Weights of a small mixture-of-experts language model, trained from scratch on English Wikipedia: 13 layers, 256 experts in each of 11 layers.
Below are experts of layer 3 (counted from 0) of a mixture-of-experts language model. Rows are named up (a neuron's input weights, with its number) and show model dimensions 64-127. Each number is 128 + 24 x the weight over its row's rms, rounded and kept within 0 to 255. Numbers have three digits each.
Before each expert's rows: a language model's description of what the expert responds to. This comes from a sample of Wikipedia text that the model never trained on.

# expert 28
It responds to: Latin-style word endings
up0:129137149145078161141107094097135131172096104147130148162132127115120129109112110129130123100119119124116090106122124085150142153145102096125159117163140121155123128118107182100152105167125132
up1:146154113166157145093137113140116137161111149110138146117137088122138121131108132122115135128149121094124140145179158116096090144113108134159145116170170132108177138119144148135109112133101127
up2:128127146138131176114104136162127113067110123133103139153138127120091137141093114100121126090123134129139159135141143138113105122163115149133144156113151136100078139059137194092114114132095147
up3:138112136131127121098128127105152164116140124083068115156102146132140082147170117147132084170139144141144156198153090165118128141116121164118152131093105157154123139113123085122089151128099099
up4:099167112126159140117167142135118087098072116161139123098145157116148120140152130072141138161097136172134124110165110123082109141149122111109089140076147125136110139074154161129095113122141088
up5:129113118095121085125152124155113141145071117147105177156098115161154166134152160121103133158113096096113131129121099096124157162121146143109119127100147141124125084108159141106102139157131142
up6:124142147118123071113111170150089082107129096127112133118163138124140118144174126130117152116119157175115130119120143123105111120095120137151100146082143176108157131151130116139099158105150136
up7:128128103132070135112145135098178131150124132079093133133111136140136131138146087102111140141162125061107165096156107113131125130142127168140114111160109132118115169100150108138099167114129146
up8:151125142126116118104114097126176117109119117151132157126125174136112148111123123100118113120146110136110163168177142128158129111150119129055146093128109104146122104153146143157104171122174149
up9:142088165142144067135095105100107115112106115139137116102129127121173120116150091133128114117136104161104189186146156137136141106153137152082133148130153087132071095131091138113126083108103112
up10:129104134132108147109121191116116095063140161089130147134093124137118101104131152114162141142088144139111121141131137082166133126154101141128145158162168140136166141155119157156152085132130150
up11:123155099089151148093157122075113133101134127107142148124115109108147132104157133149104125144113187142142159135186148107088125145143144124134139083169179141125132115110161132140121163144163128
up12:150125116121097148115109154139142102127120077143123102096146130132168164140126093112141126086115163113124116152166149160115158154132126197104164102157166150121149103148113125076130119117146131
up13:171119095118104101090168125185143135124130130125087135095114127110126112143173128105115132137123117119062167110114121158121109159148106157095142109120127144142105139128140150135101117093148153
up14:147167165116151154105118124116113111102109112163149132101150158111135128139118124114124151170134133150154165173099148145099156111111154152068112146130134127126130119116121146135121150139107177

# expert 0
It responds to: Coordinating conjunctions
up0:138102124147131122130153120136116150120140136128139157132099080115072142109090128092140147117151130128115103130124154154121110177155133116073129114103146106119131108107131133120047098147127122
up1:112165135132113127169157119115123130119146168118169096081156156116125113137105133148155135092157143094124133169122124150134134126130132126105155150136131149131157145112123155157104118130120135
up2:113091120078149134110142096127116131148129126157139149151131144123135148120144145108070131130113131144111137145120050110121130133121126140146133144148138148110111112141082160131153143141149164
up3:149150154117120112099127133134113137137130137111066139151115155123096136115187102122098168139181136124099118165144194137137162134119123118136130144137145128150092145083123118140136139141121172
up4:145129131128112128138164083152155101116109122146096128113168137115072114140124105096131123182122103131130160106107133154125124103148129125127122090156130124151153163127125157103095089109115091
up5:163164108151122097098140137113152120101141106120069135130125119142126101101099137170157137085131154067106121119134137118096156150128154134137093178118128128157143160136162104134123074146125103
up6:159161140111154161107115144153127106101143135113136129114151124082105107133121156064146135109172161140121149121090151121136174113132129112136128115148142106109125144122116123133148145133110154
up7:122137164135131110141147145173093152134116125127109100132121136117142162140103140161163144125168077108124125150101104128077078076117126152098106092147113098154160110093140076115122089147090104
up8:153109130130157109122181128141179144151140117055125088163121136115137101129136117120095140150103134138111144118110156137113110101111096121127106109107137137150129133138129115116081110104109108
up9:118160128153134133147139166141165158108156155106101130105135167159101096130118108109143123149138111129126153119135151103147079134152143136132124101122140148104160196157136149177148082115131104
up10:129105119138073122093125122138132089143139107122145118151144088102137133146134118141127124132112121107150150180113139130111118167112103148140129133096134141123158189129109135152116158102151128
up11:155158144115132148114097122148090155150079126113130154128134134106122129118140081188156138154097148133132143160111141143144113112137119118132150148181126127107135161087107147129096135125114112
up12:109143099117091174120138100161146156116127094095065104134117143162106138150134145124129139143149097121152140133106145149088070100159126152079116133094146131144092116130143107152153078121100120
up13:121126129166110137139147107108141154094123117134143113147130099149084123132137157195129099143140148115087118125112112111121088134112118113132153119126107122096138137112109100147171147112071166
up14:103128171129166123150118138100166115136200102132130153107148129109117146165118086092113129110158134146131159148134122127109096121091106130111122102183133113114117113154095163131129152106110156

# expert 18
It responds to: Word-final inflections
up0:166121132161124125135127121157142117162097125095126136149096162117104095125142104129076114103166094121088164142116132134126118156142170133096141135099152097146146145098102113139080104109127139
up1:123089110106192056137137123102114123140087131106130139127115114159139120109170097134125168101100135112126201119149117110118143146171164149088101136143115125146131136169162150128153106138154112
up2:106152120161119151128125129147122136094151125122122127125083177162126119166096131106161128124095123131139141146123127112143108170170122154144131182156108122129114159115115126117126139096131139
up3:124101103110102134116144115119146102107157139105137154136124154166138119160125152138143128130150151136105130202144157133078118109138181139080150121165146147141108126105130075110161114082156114
up4:162117155141133136103104127106139146158096121116155135113095158132102136116148105138116130118134136119187110133126130136122159152103131122133153165134147140100120148134114144120088115123131159
up5:121095107137160086132115150100113095154139112134120148103138187142135164122083099159088119108157138155098119134147120125111171129120130212069125114135105081117136146121142134120144096108135139
up6:113156134144103142132141093107095123109159104133096125151151137101123146122122113158098116097118097123164176141200149131160172137140094156126114157149137147133127067137117152096126083173135116
up7:117125125101099120115100125155176139141096136049129125116127142138123122146125128077139154104132175133112128124094099150142143164138151152102134116154125150098099145144114150170153125110087161
up8:137142110154094091145140102133121122146122091120112103121094137127158119159100156131106151133100092163143136113121100115130123114152139135158133136126143079109104126109101136068143114136086127
up9:141165110105109173097125144124146120132138154186129133093157133111099158103124126114150105118117138142135127123127117169106162103150170166100116129136115154101108116170134133168119159150142177
up10:113155126128135128126139124145096131113141111114127072153120132116118112092141114107088125115145122166104142187138153135122102102136169113091106130108130114157128177132103113167131103156122155
up11:130164174130153132116112115137152126099143127157165097094137153156128087116144103125135139161123131167157091179143132130104148118135105136144092105125085124078152099134152116138101181124161152
up12:135139149140139121117148089157121116092095114115121115097138184112157110140146117113109106147155111151142127136072124126121111171131147142116104150142068089158078109177134198155125120125152148
up13:130112198136132109116141123117112146162157186096141093145145092110162080124140120144109140105166179159140145135134083123109138136160101115140091110094134126130118118136099132105112128096114126
up14:114124141134128121116136077123109103095115128150148142135094169090098119142109154115079159120093140131146098180130141100131162133112111120109093088130109146137126099151128121146124139085110150

# expert 7
It responds to: Clause-ending commas, periods
up0:103115107115118102072138124153157094129061105103143115116133105131180151109169128140143174137086122088114077097141119144123104153116112129121092128085123129141121119118100128122126080093147106
up1:137127084117132147124167171093147176139100140138107122145136156102109086113156112123093144136169115130145173128114111117137126116146120107136118162096089134129101185132135109115124134105109083
up2:131144147121208131083102180135115117115144130149111164105127127077118065123133096101083188126131150119138135118124154108130142073073089143127160128116151117175155120112120139085117126121127129
up3:129106187180136142147108118124115113139135112116127170125120093118146101171080092143123198114114107132119108134125150112094113085136103115138163144163109087146150091156120125145121146122116125
up4:137159119116158183045093161106093105154136155173139126110129104123096136118124100122125121114144164115119124175102140141218140096101154146132108167051131091122143132104100137144078132144122112
up5:124125130170084151101093110112099118150091135118115175142136139097090103110155112087109162183127110144118130154114108153160137087096125118131150162090160096162111129110095124131060106131105118
up6:122137172138163145125117077096107094083125158165126131120126096124104122157071158119149106091126145104143059113127125110151178152135179143145120125148105148128123122145137127149129109146119136
up7:120125153151138095107116138133177134137148104097126097138124154134109120111116169159113152127101120132130100114149094127124123157129136185110089110101142104145181142158134141120134124117085087
up8:173091133117125124160089148136142121131095104083114163138101127128176181099154132126128124118136086120123140113096146106119164142143123119128149097131096129123104131116120135125156120102113105
up9:091153139137120088103104146095139094131165120147124100113129108121145178136125108118138136109133129129111144158108151152135135107134136144098118093094151152088131115128142143135132096126093121
up10:147120140129153145112120113144117141136085103091087127146122147099166153116189131175116106106155110145124143108092149131111147128116111127144136140097115127115135154133088137129105113147113128
up11:107130092100123115142164144133158147142113122117147145132097094154129145103112145090124161202122089131122108094158093110087148163111174148119123171156123140118131120165150133140134144104130150
up12:122162154118073125110147099129141131120126104152140159130143112093096112127122109125111125154088179100118121172107122073100136143138115128131096146129142125111143125137175122106145115133114134
up13:131153132095128160144136096121105152107142117146133132125113103151137181135151141098141115183130137088113160151131131118118150148136134148125124150116077113129137128075129159119135116100134144
up14:126115114143139124083167152148151101064111161108128061121113129148143085120164155114122128137153164104131103100110115123123113137126133137137116133085111078155127141128062146139123097079147128

# expert 54
It responds to: Number-initial digits, showing verbs
up0:084138113089114086114133119176135137124087118170111114112123147132148129126106129104132141149145101117115131107150090130131163155138139148111121161150148159098113100116099111123107133155144093
up1:123168092138079126093128146166135129146109152174147149116123119163145148080168171158139163162104120123096118143164121123125085173140139173104111172118120163139141132157107120128093168098152154
up2:139147112133074097141147088120138137147158123132059156133136156148129154117192107151131168144128150127078176126136115055095103091119131112107114142152087109099117107128156132154094130152105140
up3:121118105095188116134130099118100117124129123134131142103134090152146126107134085072123145149146145125086131126108103166109107139104111141097136103104162186130120131106181094108092130134185083
up4:126126122089128105104110152163116113134052105113124083159147128136122102108149139142095140096085159150140124121132130116138119161136117126139132144128180154154123087107083137159104174131091133
up5:136105137124138156127116110101171073103123139147103145145162152142120118118128105098124129141128109076157122124098107125136130143122179150113142119127093141138124128130133167166128088156129124
up6:138120144131150092143107140120126140130131108093117148157125108127174102101111118098122156145099148161065106134164175144120128122129112106149123096078146104117113106089145115055108109122148113
up7:180136119148129136161156110135114132131108148157115120108163176111187101102111151122120130115100171108144141142133117147119146129168147111134119191122120122161094150115074149091146140165129159
up8:131127159092103145147114070126130162113163137119150159149147169152136167132088149137119151162097122134142129156127110128113114074170098107138149111189146158102147206112129111101120133163148130
up9:140123099121079142153134104137179122111151144114106146143137171159128119141148136114130109158172113146124154107122159161132126126110117126124175097136103146157114127112138115148116127117142075
up10:142130132117174159154111112112124144083147145124120149160136151128169119124126073115071118137194153146135125086176145134145111113137156176111132142107102112132126132084094150099100105138088113
up11:119141130155177120111100153145096134121116143092124125129180134116114118120165181129075101107140143134136157161116112134162130111161084087160129184119119124139119149143112125132120113116093137
up12:087136154149136106166119136093149133098084088128109109085132142135102090122117094161098131142091159157120162117152125128110151126129138119069130154093152103124130146125136130156081127147125118
up13:105165122138147151127124111125148121103138074182107153155141181138137123123135149078099091150142098128146111096138134119112122150126131163105143128127144103098096131124120143147110146185134130
up14:162145119128135141132158178139116118124146139124128144081144145150147097099099164111127122102111157126109127110157118135121147106192120098084162167142115162117152160112147127133128128157085079

# expert 11
It responds to: Section headers, main/principal
up0:121134137133143110157100112095140123153148119140152161069125130153110100089081133127105126156186132149155137133085105115122131075118109123105131152123140079127104127124131139132099144118108138
up1:152118147119125134136118156143147082129136138097132089121102102157100085097131143130146144139078114154113120175140145106137151126126110129112111145111134111116131131092104168119081107135122094
up2:125141169115173164070161136115142141139140107126116079128083128151133106093094148124125163156142142168114152135135151127115131148086118124106117111091129133093132136144140155153138126178149117
up3:161149105141169125143126098189177132151109115133111133116145094100107126129118148139137141143126125145125127147133143163093152143133133162147116100137150133099131125135157099119138111147133126
up4:114105136132118153127152137141133106123096108142138097111149148159187097148099106119162137139130156116115130078168146090127137130139140118108156109114140127117173118134135149149115072141158144
up5:090124133145129141133161090107153150131095125118144111143082185126137139062133081159121128123085136103122131091113125138121144150126140161135123097126124146148127118107061152118106114122122097
up6:122145161084140116121120101151107136140133132075087153145148098191115076143155146125103109193141136126146124137169139114133143123154135126116172156173129106124139160125137125141144141162114119
up7:111142118163095143132132120106166105078108104146122132095126127173142120146115108131121134122137106141130142134150178115134139118133134129090139143130136100139157117132106126151111143091108121
up8:149097133132147150133141139095094130132115120104111152119127138091138116139137123127119134132086116154112128118149129088109109109210067092108099128121173165114169099093107148160146166120149164
up9:140131159140124159095102150157091125120138120154161124138135122147082141143123148120103117125125111133147118157132111114086134169109126131148143172100166097135142146154138158151135153127122172
up10:106138108150157084156169074121187114136125149144136129093157156139092101162146098141102134136168137108125116088192117070127113130109112122093119129123113140129144109119139107163106120120115138
up11:163132120150122171144161125134122132159159144148109145129166118123097090145106105144122119128088110140066114111144146176136108119161098123107137126110136151113173146102096130107138166107123124
up12:140136131144123097143184097099124121154093152131117120095133173104118088073128077150128155130097132111130120145160126127121128099135122134103131120168169098139105141134104140142105106112107141
up13:132080112154131146165119092116141122091062153139138128167136147181094131143114094143142145139140143089138167138129125087130119100152164141080114105143150149143115181086137153150153110113079122
up14:101122157130158126136108052160173100065133080139129165122142133154090144141119116132143125155114148129105135134152115150132116126132125116121113089093108135129083091135176128142106166145156097